Below are experts of layer 8 (counted from 0) of a mixture-of-experts language model. Rows are named router (the router's row for the expert), up (a neuron's input weights, with its number), down (a neuron's output weights, with its number) and show model dimensions 0-255. Each number is 128 + 24 x the weight over its row's rms, rounded and kept within 0 to 255. Numbers have three digits each.
Before each expert's rows: "gets" lists some tokens that make up at least twice as much of what it gets as of all text; "raises" lists some tokens whose logits its average output raises strongly, later layers aside. This comes from a sample of Wikipedia text that the model never trained on. Tokens count by the router's weight.

# expert 70
gets: "a", "e", "o", "i", "ta", "le"
raises: "al", "'", "ad", "-", "e", "a"
router:105122107128118097121171154147166113102157130121114132146104120139101062076103138125101128088131138136153133154114112133093113146086097116118094100139109136100158125096120146111125146173092088125130100142156179189128094168142147095127105132118137102101151090138136123130134151162106137121152130126135140148087121100134115090125128124141092151172161132107122116098121115144125161150148138170112119095130111163090112100157144111145144132125123154134103147156149165109111144106146146132124109115097162101110171131144127125151121111144158140143130111166058180126125167124121130112158137082101149109138110120128131132115128096113154101138157168136141103111140145162139123175188159152129130095079091130137111169136162168090179112119092144136122123134104101111176115129109127
up0:148180114118115127085108073104135130106132115155110127149088126082113132087123132110121141102121111099178142113080138160164107147132139129124125139139149088142103149114169156150139141126078123103143119117091140165125164129144122139120123097126124131167152164138146077124094140154104104122111116181123158142108126134142126090134126175136129103139136133121119104096095112156127139112146076130118136106148109124119103153175094126165151080108119115069163144143123128121164174171128109176139131132144123082097171107109164112094078135139168120126138142100112126068132133139125118134137150142125120136119139125145155118115159133180134136117148158132129169098146160106137135098163130163112140144134130125151125081103106182128154077144130122130174112107166106136114114093153122
down0:126114138148141122178121110114156093185145114100129155119122127134113143109101125165097146146120171163171139158145126135118184107141126135111133110116103146086151143137148124152137108143107138096114163111145120099121130150134125119110093143167127085103131110114133122129149133156120156137098143065109125096144088079142134108133126156122088152107092151141089128128131067133150122119105095100113187175078107130137119113190101112115136127145170134171139092107139159130150131122079157090133106138151106142135123148128103090154132109124128121125142154156151141169144120158101105104134142126120134163143188083130146131098121089116134130142100124148157141117127101145099116126149121166080093126154141146116157167099165121162097117115169120133123158115127130147149116084125074
up1:140129091131151123151175129141137126102154163111131141106140161104156099090152111133131110125124141108193142141092076123161143113069151135159144166134119142121124132126100123118146072116141078110135098086101078150102128124136155153074136103115157155145142109129115107117112109149136096118139138144148120135141092173115160076111157146128126111144117138106106106122149162094145144126135138141140149125149132183095119097138113082154157137146123123170105119115107143160115078159120158139133112137143048155128101148124145105128070179120102145126113119137124130099146151113101192118084115130139132125111117169144112127127140111177110103133159086153133153124148124127152072140142132113160174169105112149131142110122140103134117122156113151140146109123137143110163126157113133
down1:177180166117191124120102131119094097123134127104107069131116125142144160111153157128114139150162164136150115122071133145134071161162145128143119125116140130177111091144104114143167138092121119180143127121154126120129158145087154128179124148107108124157101131127135108131038077115123123144122154131152161115161172148120096134116128136104135102166177152124104090170125150106153135157134146156129135131158081164133110135128108131133089128112122119136159117129103103125102141104149137119142158114152128114128116126137130173090118119168163121120133134132132097098118110077137103125129107095160103138134076163149153137119145144118126110102140136123142107143153108098111128127115161103140127148140113094149112094168127112160132069111124117129083124136106135117074145138147118
up2:130148133097162118111135093106112125111084148143154145123145136136104104077156112127150126119138127138105127137099096183149107148123152142154130138122154154139112103121100166137069155121139101151131117095137128167123110145135120138072109118125127090129112157096137115097121141139136138093118151168146116150124162157137134141098157149113118151159143140121147122127123160132095126112083161150142138142198098112113119113156133123090149129119148112047115133108168140138161129123185091138115134083176131043112088133152151133161139105122153116107115132130146135128154150120109123114108112098127139112162117160130135186115094129101171095130088097092098136107130108143166111113097117158119162106098102121117157111145132142111095150133127136133149117158076148133144162159106165
down2:128108135138091133132128115091114136131197154154105137123099131119084112154108113182165128110128153169131137129160128136116143118074137117110138116115149142109084140137120116124113111136084113133108146092110115135105149113134107131094142129154166096112140120167124155107147084085129143149150125147112104146154191127109131091062157123155141080124105139149092104139081160155154090151122144164136124152118160157107119136087111125117126163130146107119121110164127140133134167125090121167145180119188140136113104137133147147132091103109143121097079170127115174135130101124105107124125185137116167103149154170093136123184131154102113105152153091163110116125113132117105156103137123119121122136128086138094138138088148161114115154108143121159119125119137102125105114110126170
up3:116121144114104154136116147106112117112125061152130118136166104166111135125113112102100136119057108122168147118093083155193126099122105143129116105103152133134133151115130148139132149077147150148125090133155154107096110151135122123146195122138150147156107131155156117137157119126125119134095098118122154120131159133112139154121122161134141149139139106167193102134092139142089138124139157145172140123115159150096147137104139142128158128136080128122174145148145126123119129134117141086124118129116135117099100144177130107124163107120108158153113148097136154125087082140131137107124135089117133180140137084167094125122129109135155120138108121124128131105102056114090139156121137158113132115097120110154124135140142150128135149105124133150169097062158076175178084127128096
down3:172117138171170091128135109128152116131129134124151126091121109136126129165131073136104124131078152108122128106138112136136123152098121146100110148125155118061113132150137115120150109115135103153117150161110116163115055123101111141093142135132148141152163141167179160129156146124063095119128162151102161147146128169123158121121118146097089162149148105148098108145152124147126091109130088134141137153182137136076104137171144133126119098117098140124133133127103107155159109146136134157146139102149110127093105117122150116151102166120130124113168133133190098134134130124117142151097124133110152115146156119160142123140077124122130130110141125160107093099123114113043111146104150075151129092132135140150131154117121123088157075171145125118111085135163162143147117117121114
up4:146134154145102154126104150091164122129144118174140125139129136147115133139110137154085137139136091093134118130131125156177094134143137159102139117126135124107134131110106114136107125127115138122120131095099128138161164130070137133096129103126138155114098115149113168139144142102136109137157108093129130189078130108112146118131117157153139119132097088147105093157127118117118153167106129156167141093101138147135125175120180163117141135162093142140148116197154142152099127190141133097111126097092159151134126136145158116102090120129074114103171126151099166122126121121137162075122140128106140109108116133114108120124117104097100122175093119101136119165083136087147144136104164078167184141097135102120078168107098194132127138116136124114155138138099138149126153124108112
down4:144147134124101147127141123110102145139110099152141146160091128133119132079089144112148095120150116142119174154119174117150167117084073127127117095126134068137122143128111154119123145104125128100138166129142132140154138124069128099129127114140111101126076137132109140166102158170147088150105159105129099127120120162146164144108120118137174125115150170123142162177107106149135145132132094101175088133146123104143127147106159129099118149122138127136137142135145152118116091117111134092155074108075120173147122146116124084131171093128143125113136122142122125097109166124108135079125119102144150104094150146113117113144161132101144132129113174145143127103134168106182126109133074089148147150107160160168149115097159142122112149100163125142117088166138194141142142107132100
up5:137098148137121131157095116159168122135132136091150153139148113143116104072118104117140129147155137103106090149141095141139148149154106123132094119124108136167132155085154126098134151131127142138131171122117100134126075141140082148113101114140157118148135111102113115094127148152146146121150120095110161139154132127116160099143156138143137131119104074148101122114121105066122173134124147152113132167101086140093163108140140102127126140152157122172166150107117052112097086165148142140135096147110069103118104136158132104145145132110090120117129160102109106097084111162131143107073150158126148165123136137131131129143129111131124150138157144114100106097147132147194142157148066114167181116130144154152082078153132118141166116154136093132129139106129127112130146129110106
down5:121211111166175153116133083144139112164133178134134081140152092096108123113150126145114109156136105118107182125115107088146167119123121119153089124142145108133146102129109136137115174117174148132126132117122116088137145151109113139133155115113146117112132115121114133136145186121162157138099099097109140123136108133111113110142114131151114132121116130150164137092166140128148111162095121143124099158112130134105122152152162145142126099138073129120136105073131182103095094093140133146131117097102155110123131124164112142129070195145128126123134131116122114155141122134150109141109066116162079134152153128108115089108177135171152120081110133120134141120131125126080130161104149162154156069078113115149119173140129124132115104140108151141105145083115108154144126132137131
up6:144121122135126085094147152098157129108138123131135106086107171119119122090143088081073120115119161085161170123127138159135148163127123113106169136101113117099133097139138164116140130109115149120105129129128148161127176148078134138178100135128130143138081149096129069126120149146129155161144136103128109129164160121163127126072196134148119156112119102144127160131120079085138175096105153159104081181152133163126149110082095094116129135132088130161111126107108142108138155085094112160112150154154128121091119111082171147147081120120154139160110102144125114096124141122109115148140127095122115129142127151133142101115150122158148139137099118128131106114151155143153105164142132139082111105088123119179130129112124145101130124158118155127127133151083134110146129137136119
down6:133076073138123111126116153110131137087114183094106135161126107123164129128129107164125130123127114148127128149095110140153168140087118135123132114150147170128119132205140159171125082153112150095111127155119134130155125145149110109150090053101130131107141133129101088100117141132162133174170115098133113118105099110169131153096124129123138116120100139151124134090107173132148112127112119093103172137116146112131128113115154093123161148169140124112132148140135116140108096147148147155145165111117181109138172163137065153131150107116154114134108105149108151145139152111103127124135137178153083156141143134145132141134149119131158110089143129131101151101098133123138145114161138153112114168076138118085094124145104105103085142145155113095104118131131085091112133152117077
up7:169126166116093136133138167119112135092127156101134131120133170133143088107116130153118144107108161127122104143101127104130071122102138132158102121150145138130109129150107192111109117143136123127147116101129128132123108133118166149059146130158144139113144132099132130141153114143140128159100128117139152127165141108126133128085165148167166158133136179142139095153140141137137125072164082136155108147108157105091149120166137104129153121151111136101144095153128099113154119169135134103105177154145112141109138138110098145120181073109108129153113126129113131148139150092135119093146180114137140094080179154181129129115077114119132091134155107155154148128145097178091135129092134118097103092094115087139084146125112130105114106115122106150114123121089118071145131122127175
down7:105166156129126114151160126096134152105131148070107148108139136132155104120095130089121166084131135122160105119189147113156143114115121128107109118098104104126177144117170140132115128109143089142158096126144109112091139153131128085089138124113121108108112148110160111124151141126095113107084115095136122105121198119146094160116150148115161163140138165121157125127159095164125158094160116116111080134099108108136131116151114204144148146112134119139141126098120120108152123103112143095118142125124102136126144092097124078120156174114150154114186107143110171115139118146126139098081117119132162101142148115112105174114131151115106127145123086136133130122103073149107130128148119179106153117147129149166088140163137137131107122145165123124096117102146121180128077153156140
up8:160115140101098123165141102090153086125117130179094142112142099142143140108112152181150089152165154170102124126111115125169137074134136070124123155114142115149156135099096154149139140104137121114118096110105137112109124115153143113133104155103114147110122124144165160110104158142162156116116143128109097101098134113133129105147165084067129096159126140107128135146159116112137117158094120122112127125095102170124116141155088119115120131121144148127130129116151147112108143150123132096129153139105118135093136121149143132187121076139137093123106131136094129119110113127156124132102076158129172133073151149095110168155094134124113158140159152142122160162083098114143096158139129146162136115130165108153121197116080181139123121129114138147093170093120117128114095130098168
down8:130091151131161089095106111151124137142148139102096086093163150119158109156180094124131115134107091091127131118127127125075098155121137157162145129125112117142122163147146104154133143088134114145170117110130124142118145110139115135123137130132154158130123120112107125150158129096129097170142150121111128164128115158085098127127153115124135121080123111116120144122120082107140171180122153130122159155156124143130132146149142116118117072077115117088132119123136087151102117133114166075087127182155204122144137140148116153119135167128105102111179129132165114130096146105161170147137133123126102123138126108175143108109117139114186080152113136139084164126122086097127127100124160110130138125090103104135091104134152088144144143106105102094157150172167162141149133120133145
up9:161174121131170094139141143090105117166136105097144129129098131086145137123121133137133133137148170149120193141122105151129090150143137075085137112111152137088113107125155119107118147040176121124155112155082158106123081105149132131142136132133128077120156151103154100153148132141157107127111126133136148116123129132133135120170080127129125152134159136110188134101152116113115138157095136129145144146168134131092148095069110156116146127150136127078098104125157144173149128117124167161126134139108102132152132134162147123066107094127132134153160091153119121147174092111131115140131113102138142102103136104114122159139102153121102138132153148119097110089138112095124083107135178171103144129109137133144103123105083143140150162101165108139132131114156142105139114105130120
down9:151099093128153098133138065127128125130147192148135152132124139124115136148146096113156160127123130132121168126126085156107103137075152106124152125116120126150098152167150101131090094095148130117154157132107139181108091124179138094127102164118166150103108148112115119146098137146143097141135145132147134104164098127101107147113127144159125127121147143080112135097088144108164097134129123162139118132088110124155121170110169136168123120095104158140129151134126123163141091197137129122142125135105174138135162108124177109103132136128112083137070160128101132116109129167127129114151100139077118155104132139118120095099138120158120126076134169115119083142110165145127114131136171119131074109116107160162124060115144115158134135142108131134142162107120099148141133153123111
up10:091146157163160131110136106126119119102080122114144120115140140142141083106091093140125091098142112090161127136083131122133156121149106103127080123124088103129112135134136103120103131139161111104126127121162142141138150129123082112091148157117117123176194152164109141138120121122141125125156128117124144129151145137154115114131112111088106072135153110127131142151132075123138136097071141112099119118102150172169136097172081144134108155141121154092101108112106146135191104155104109159118105122135137136095152139156113127122114149148138143172168130103105148114120163083091124126093163163122123103134148160066094106101118125134153134156153106114095142156144138166175134138139131117168168134161117161170137153126143103126152102175148137143114110148092135141108107115166127
down10:125108100113145113157179120109112134115149146137183110133141122147130085121153140126121165128129141135139099111179165159177127137150154128106120118112103141087119087195148144137152084106147082158111106084131107091126127141106145110134126132151060109153110105121129149100105070157142162104113088132117149144095117133109140167148133117114135114111161129159107146144108134134143151102128122144127144109131114104126136139178144093134119113124165139181147122155116105103068101129153118117135093151116097125080128132126116132111100079133130139101120184112128139117140144118114181108087148073105176135116134114119110117130128113103141140123161134116137128122102141105156108153150143154175115080138125152159125109124149141092185160131148151150126126174132100113113177141104122
up11:096115153136143138162140085146139132122136087114097121085108181123127091131128117090101160115141127118156126104174119122130157128129091147100136143109139098155136131076117130123129170115108118089136159115121089109158147102117166161169129120138083152108193149102142130121182213112099128109106131146129164130110123167114201122135118117133138107158147138135148124127140140124147119111102136088165138139110116139141079122130140105132078139146121133106102144128099157130113153129104116154084089124138094105122149137126134117134131077176142120121128138116127122127090143119126181152140125122135109135119132146133123109137136187156131161137154149124101164073156106114169120102124113153151151111082109143166132117080146128124167118148136094158116140156138090102142166144111148
down11:078091110111110112117175144120103109116128173077146086150115138113154130127140121119104105144134129152159124103114098125149105147164118127100136112142113099109133144134146111110145122118126163106145111132124138106142120120141122123148112145170095146108114094127121131078101138155109067118173125134079142140134135120135100107134081177136104151148138155141127132108117205158145171110144175122128139135110150115113170114076070147141124092137119107135143124161144140051149123138135125134127125121117113101118136120137138118168098135118131129122155153106146110140132134150098135176159109140176110119167139138121165187082163132139141132090094138156119155141123170112158129108148149144147150150149083131137104089163139105147104157118090149143154092101096097157164144135092126
up12:092108096099126134107147132135159113140120116128151131109165112144151107098174162155126152096109104121089124120075115144127129143126153114151158119106114127077117131113132148156123133108131136102141152118130145153099109130143135135107144137110154109109096170112088136120154138112156139143108128115125099147139091143159095143136159093196126159121152125137139135132116088137123133087157146126135146130126090139117114144166083197112131153154144129147141098134187128137112126124148147098154108131183159152099096139136177154166077122128149109155122112142112123188117089111141079167156179093090137127136138097094128094068150116127137117123112108151152123143143091153141139142161111095115115098116104165142086121102134169111150127131100139134126104099068115099139154095120143
down12:117093135134116133157143097160166106114092125088161143120107105144115079132131127116115093138086122099095093172097153167112156150129130123134136128134160133164180129107119157127094086106131118143100114110132099152146143107074117097144157179111148118155179156113119149135127118145105147115099142118124125116124118150100136117188158126091104105156124127135055108127141184154111133132061132153099105105152161102132073152138134123154141151137107123156119131119107118141131096152104118154147139129131156138088123147149131150118183123156112164145099146091126152081141096155161113171119147132115131093144133126128096120181141137116178091127147117144177115137106101158130135127109099097116118110109131164124142128145110100119106112111161114121096169127133111128155129140134160